{
  "n_layer": 16,
  "d_model": 512,
  "d_expert": 240,
  "d_shared_expert": 0,
  "router_score": "softmax",
  "normalize_top_k": true,
  "norm": "layernorm",
  "qk_norm": false,
  "init_std_o": 0.0,
  "optimizer": "adamw",
  "decay_shape": "cos",
  "doc_mask": true,
  "train_tokens": 1226000000,
  "steps": 4677,
  "dataset": "wikipedia_en"
}
Below are experts of layer 9 (counted from 0) of a mixture-of-experts language model. Rows are named router (the router's row for the expert), up (a neuron's input weights, with its number), down (a neuron's output weights, with its number) and show model dimensions 192-255. Each number is 500 + 40 x the weight over its row's rms, rounded and kept within 0 to 999. Numbers have three digits each.
After each expert's rows: "gets" lists some tokens that make up at least twice as much of what it gets as of all text; "mostly gets" lists some tokens that are sent to it at least half of the time. This comes from a sample of Wikipedia text that the model never trained on. Tokens count by the router's weight.

# expert 17
router:486504510482470479527432502573480535504486603439409479490460486582502469406426497547496461558546544513490559456533477528443533493507524487509479509453478434532585457526518478485490500421451457
up0:515412536460533453485480477524476508460543484521511437520507506508482569519527550533507456486508490514565487498394505512491470476503459582484399479540543503515505477538448494465480481588525470
down0:488516469522521553538531487488492509560515521422491492448493484492518554500474462500564485515528541442478562427473456513511548546517498469497489528529467489466542486528529438441461514464534523
up1:540422508519443524442556473523468504511524510602455544538452481480539500440374451513583599487473437470553518512535519500419472486530535538518482548490513528564435499572486548474427540534423456
down1:470536433465482588453462502483457523572486571488506528516442454541470467521525531469505455454602524485486522550541486426468454511510487506451550505462454519541502552464482495508554470530546506
gets: "\n", " (", " \"", ";", "—", " ["
mostly gets: ".\"", " ", "\n", "\".", " \"", " “"

# expert 12
router:476560597532468508487590546472487504506511455481554533479428508480427479500538416484538488560583617558557442468577529591531536497444537448464507509473502478572499488464514468506524479545461501
up0:484569487508525526515392546522467530561439493474485527587538433527507504526469476505462527473455533474475522497467476455412508527546534535525509511515530518539513444449507551504510499521577535
down0:500418476484499449532544610523480477485541569475545444524429497477486496501447517496568528500509393499529504501438453549446504483517521569515443430525464556528532616526454497501554499462458518
up1:507459541494528489510542510498480568503533457548448496551516521531508543550543566496491516473493477558495505566503543513509505533481477450523503497568479494469526459585531485428407431540445498
down1:447467455469406473504455503475541499606519494477545566482467457562481487465407585419488554469557502464530577441464424441577486476487479500464441455500496487541487520424529500524545443522514527
gets: " of", " at", " by", " in", " for", " from"
mostly gets: " of", " at", " among", " At", "of", "At"

# expert 36
router:466466536488519437491544551472476442427556460553498465465434421450532517457546571518481453483450545514534432522501531443524448483507563504477513537492481523471466513479539502446597475520533542
up0:462482530480494528528527455499453536479464494553584480494543538519498501482445497461508544507451446505519554505474513444495517513575479493495474465569503464514488551495551460460518535441512491
down0:529544505503487596458521519435475501453515459484450496559478484499556495506478549482485458464451503507443493511523421516535527574479532530503500476577420481502542488517523436490525454503521500
up1:484514477505501492437412392566570505470478477514405488477424476480468538485490533474552495521503498503499487541515512448508567498586465569448513500518451543520492516434525448544506586536522472
down1:496506479471520483499525500491443431450518504516389560461485452466503460528494481457537559569506531515561392550508474530515481484515431525523502517516480519603512545461527464569494390484476512
gets: "-", "|", "'", "er", ":", " politician"
mostly gets: " politician", " footballer", " coach", " writer", " medalist", " professor"

# expert 28
router:461553484555554532417469520408473510490525438471563465526500453449495493508470488455503500521440468526515502494520470483615509513540546521534537540442564535491505584469501485457519541543462541
up0:519455559473483498549509486481522482470456525492416433525482508512517482581504465488524498494416430545495497518464485515495538494539503534427467473540512499583454442434497488509505437485496484
down0:467516521478526545501491481523534514522522479461510465502504430559504464459480538541562449522463496574496482533528535587549539526463530494459564544502454459437544506462522506461504509480537485
up1:485478492529631518493483537524523453537550492451482477503493477550456444495443568515503481493449492532507525531562507539509557437491433495511503513579495547485424502479566428463531501517464509
down1:466505487498528518479540471519477574427547451525457529455488443513483506524480474494441499468457549511466506526496527558557495473484485518452520514514508526470482477465513515543486500489485494
gets: "|", "\n", " |", "-", " \"", " "
mostly gets: " Turnout", " Conservative", " Swing", " Liberal", " @", " LINE"

# expert 33
router:476472520467485487437525458466524500514466567498525486504497511581560469538504535546466444570533486526504532410552456478555507433488529523440435480504547552454485526496560505509467515504472544
up0:548439474437501620504523546460577588570437521486452540440510515491462558437502493550508521458501501501518516473501535564391508500494452521526466499541484564580570500607535488444496527442437476
down0:497475484489543503545499476439541491536478644504496505585511528466467525536483508448440452430482473514509471468492540476482574541478465496515415403561498527497459495568534524494479484474538504
up1:451547551510470469508444399485490478488523485516518438522460548555516520397539563557548559483497509497491460483535437490509516473466537481460530483528451554505546512551473465464460393463521429
down1:538446512521555592414474480530462458490555554442505473525474533498449549390553509516471515510493573501489491534542495492532538461564508445474501471517473558634478474516455494477511470522451510
gets: "\n", " (", " =", "==", "===", " =="
mostly gets: " ==", " ===", " ====", " =", " UTC", " ("

# expert 13
router:507484499478512437528495543502474546476456499466465560553560466477454530494510532533499524426563599508497469497562465429446465481497456475490536511503484510529531468494468535537488531518508430
up0:511540535428444546468510488476471493492526456454461462509489528484422528478502523494508523459528497535555587508495575555463477476523430567465512479492535515493514470555496468470488449521471520
down0:491593516489492579547540452443522554497527532537430532468491574516520475456457489452464470473401441488480500511529553577551527462595418516544453506464556485491445490530504510519541521505495438
up1:546430438547513523519567480439487534488491482486519492518478557430436545508473453518536533552492484526492475375516543536550437588546583443465420460516508479534489484447430508479544501507500497
down1:477451557481542521467499535438444508502583448486453431484508475567474551479604478542441498493437445520611460541488490549464484507475478481541502483491511553499494487482532491529504536520535482
gets: ",", " in", " on", " with", " by", " for"
mostly gets: " during", " During", " until", " After", " before", "After"

# expert 2
router:504491523546383449443503505431493495550498513486528536496497578555453432480472515477532475514520468467544547532409531529497461383461524502476516534593455461465487528570535452515461476532566472
up0:472459516455485518464538489539466519445500514473442498500509476501447480483425513530490510488434474483536468543558472478454513554598562530421568491531485532549512481557478568470494473465535469
down0:542548542535444475483514533537473551499487571484556504516545516478488456511520441528503461527514523528607460511497522550460501484414493479521522494491483527515471517520419523533525556484509473
up1:505492520474536527498483544568498521522483485427512492525467499508541487505497530472475488406491500553476491415507487613457466546496535468543490551487472571522447514547519441428504552445510485
down1:519517425441429505573528471487500545549430538460479539564547529491431519496479495555434529501428481534514520576530489571528460474494446526429469464486488456543467485491513512453513434519459504
gets: " |", ";", " ", "---|---|---|---|", "|", "|---|---|---|"
mostly gets: "---|---|---|---|", "|---|---|---|", "|---|", "|---|---|", " 0;", " Apps"

# expert 40
router:498510494496510541472433515508429514473516530484490523530522505434450512495457491472542576425541539540563533484493454481409486470479452483489558514397475503484510534505524536514466487524494461
up0:432478532532505436496408502476469480497553474490503490509541383483502540468490499486492607473546583468510478455421467582508495524537529499537463466511525492571487529473549443482508570530550480
down0:543587558419510483545536513515464496459496464561468465495488553440516459524537506473507489481477526527569504457525610494493518557437513478412491520494470485392531616477412511444458427525492448
up1:472475449460438431516464509477468508492545506505460514468560475474521493466489508456453488472547555512464456516425523488552511566525575510506483493454508459454505495513567497540544563481586498
down1:510502524509591474519494542427506548519519499644516517481488450498488478524480483517526416424449527490494516506491514499481498463442576480502426499450544563531555542492517442559471502533510514
gets: " to", " in", " for", " with", " on", " at"
mostly gets: " would", " to", " under", " could", " will", " against"

# expert 32
router:471543478487484507500522445486493512485488485550506515422468504477546503559511492473433437511454480438445516466493512482545504471496490545546466507474524496527483548505498492477488458525473539
up0:477484419548501460479486458478459587561494484458478463529534500459517536435419509549539478500490554434481607554544535455503523466513505510536454487536490556529466429447413475530533443466536437
down0:461505491487466513509432544524461554487474463474496401517533429494447518516570478500460441448488522549479440470502519526483468560537484522523465449470468553426524526543509487498534557594529441
up1:516468490528481417568464512462448550587535534553453414479465508477495509477491446528513489498530461505576511539546464499482573533502545472549503533491559466506451505517504492524563516495462533
down1:512497475515526506494487516418439572563499517466494456451515484536510485481467524523570532523493490468480511479524429551567538503571485462519504488448474538514508526515479452524522429518531516
gets: "in", "n", "an", "on", "en", "el"
mostly gets: "in", "han", "lin", "yn", "rin", "j"

# expert 38
router:490518489505461516559489509451532498521508505500557503485507516451487487506455494466465498482501457483492555523505469427500500450481477548515476506527530462536548572531500485507482476524481605
up0:481442500526510475545478519563487558591431465524471525534541488412487465523491494480507516495496664531513535521494488470519497572551477468480522547555519507432508512495518556477489480479406550
down0:472463493528498426570452494526487512446499425525474447564476521514449507510509475551551508524453528440531510462519511501508532491532539503534481463504529461541479535545524545526473470450517458
up1:529402459537516455572470544532435477500475473491472448584504514454465506545528471520485495466527575508490490453534502575451499512519532505505557493498499491512522500457451497452470447491541489
down1:502477590497470483437470530479460479480538505590428589502472483529507594518485542563507513466480450486518517501474526477600502477511450524563469449550475542483464530532499486547508532548497531
gets: " |", "==", "|", "===", ";", " "
mostly gets: "==", "Early", "===", "====", " *", "hora"

# expert 4
router:529517512465457553494447396465478497456469572478539496585494473566461563483521542554520512537565605430475542534480474499406522543488489541485545506431445534484514530520485491492487555425535398
up0:556477557481510531527522577464537497547471444368559478578514498483499458463439471443518475494370494564507454458502552464509528430539512505468516552492447486524505478525497517522496538452450497
down0:532532592526404474478532518499572452436527468462550448504499510491505511453530539500557498402483487469587491471505462535482520516471592482490466532442519450565495580500502590427524482483552563
up1:496521533527546527482550537491486468476532517470523474510534527472493366495429519543506471495522474424510543472467570537513472461509477576462465515512476491534510541588468504576534517468564528
down1:472544464495461576561424445537449548449578476457485500490556435455572510510472498449520626500493541431494446515438472478461430503529460438470465526496450521471543537510523502495532496470454501
gets: "'", " ", "-", "/", " S", " U"
mostly gets: " Y", " d", " $", " O", " un", " t"

# expert 31
router:538534400548491527488435523487529562494542517541498505505477514488544514492523534448598503520477499441500455514473512465537533557512508482497461445560516526479511477427482482536433554559525550
up0:536538466546463522505542496540499481500475478564541471511466475449502540530480492515485510510431499541516509492520480507518480501561569491499499637480458424499451511526462445520499464492513497
down0:567495518524490463541537475441519568512534550439547452539475511550498535521509466458464554491637464487456490493525477471553553407505523484477501455452555501532490421521526512483575501477459505
up1:443475523519505568476455586511520419422423485503458531590508488540531562506449458524541503407518488558507498450530475506493530429555509465531489380495598618548455473539537454430490487524466458
down1:506474487512444463474564558427471486462513467508515463512510465566449453541404497528494475466533448527525498512503516528480525476573515541509534561532505498505329460455530496454469458525512510
gets: ".", " |", ")", " ", ").", ";"
mostly gets: ").", "\".", " (0)", ".\"", "---|---|---|---|", "%"

# expert 22
router:515532499517472504545498527528482538484495465454429478476461421403529506506534555498510545499527496470501494526485551486510479477544483536551520488461536504514584413443585466516449517550528491
up0:523565533565554407495512488494494519476460459506526476503466490592522488461464531426565467532463417530517490546398509530530467503534538547476516389486456532479459501452519479486523521540500472
down0:517501474520464491527472489549569494534503468496479475448447520450433522466490572457502505576485460493481581536458489524528505512454527512547535491461534545537411445524517461401480497518454566
up1:496545480462464520435492484492455517494492507475444477493471517437502487603494450483513529533601508482557475534459505551493450572464488456456456550500520529495560518465533512534479447543506522
down1:439481454500443447540455514501499511440481461554545454546485528531495493553463519493560556541463493429468506427493569490505468446500508553504461473500532474491467480518507443512557521530523506
gets: "ing", ":", "age", "ation", "ed", "ent"
mostly gets: "ling", "tion", "ure", "end", "ise", "ence"

# expert 20
router:468503569544506470535480507482498544472491415492511465451406532494571463483527502497463545465564456510503462474532627532576508555574482504424429478550496420538472438504458484454481505501530534
up0:545486447540538440562458493520545525566488413512458480563519410472458537502427537484496463488399491521581550529512482513550514466468508423550463418496416532476509492490618592477544518496507444
down0:507520493495538441507556468518457459569510470468541401566517571496553456607505519419476506457461527507513518485478533391501570487458535445431479432468550529491526535522523471412507479526575463
up1:453454443491495435489473529433521509481419516467444487512477546494450511469460521483517595521520530614524574500496490498453483455527478498528477497565526517516498481488538463481491564493455497
down1:482494466504535460568511487509546479483509520475495480473496490475473559558492467509477509545476452470467483418543552465420454489454548614484476436407496569513484510474550479454431536515506498
gets: "e", "\"", "y", "a", "o", "t"
mostly gets: "phone", " Brigade", "saur", " Studios", " Hospital", " Records"

# expert 30
router:467453529494560480502518470455489409505484468436536489513433525427471485549488490454483497545471535558508483479497467428461464425523472417525530455498506558538472516521503506458534507526472444
up0:520462517477464607465481475498559569524539526476469526470544501520522481519514471552529459519530470504526523469456548466462503481453458469549474559511468519477512494556505501431484491472496543
down0:536506483567523544438485493517543526524546529526504489488529427519458480551505426475487520620533521513573538500480571553544583491445462492521452509530480515521474544489463544475436524512568470
up1:536465513464494393462463449487464542491492509536544465517572508553423511539504503520438536562496526594485459492494517519483552514506467518442507431553485452486518522501507532441472427409564513
down1:479512593438481475475492492462397571479510525494415481482450521520450425505522498463494497459547582445542428443459501472506421479497503495488523492489476417502452517521452434556470447455548444
gets: ":", " |", "=", "-", ",", " in"
mostly gets: " Genus", "born", "hylum", " genus", " born", "="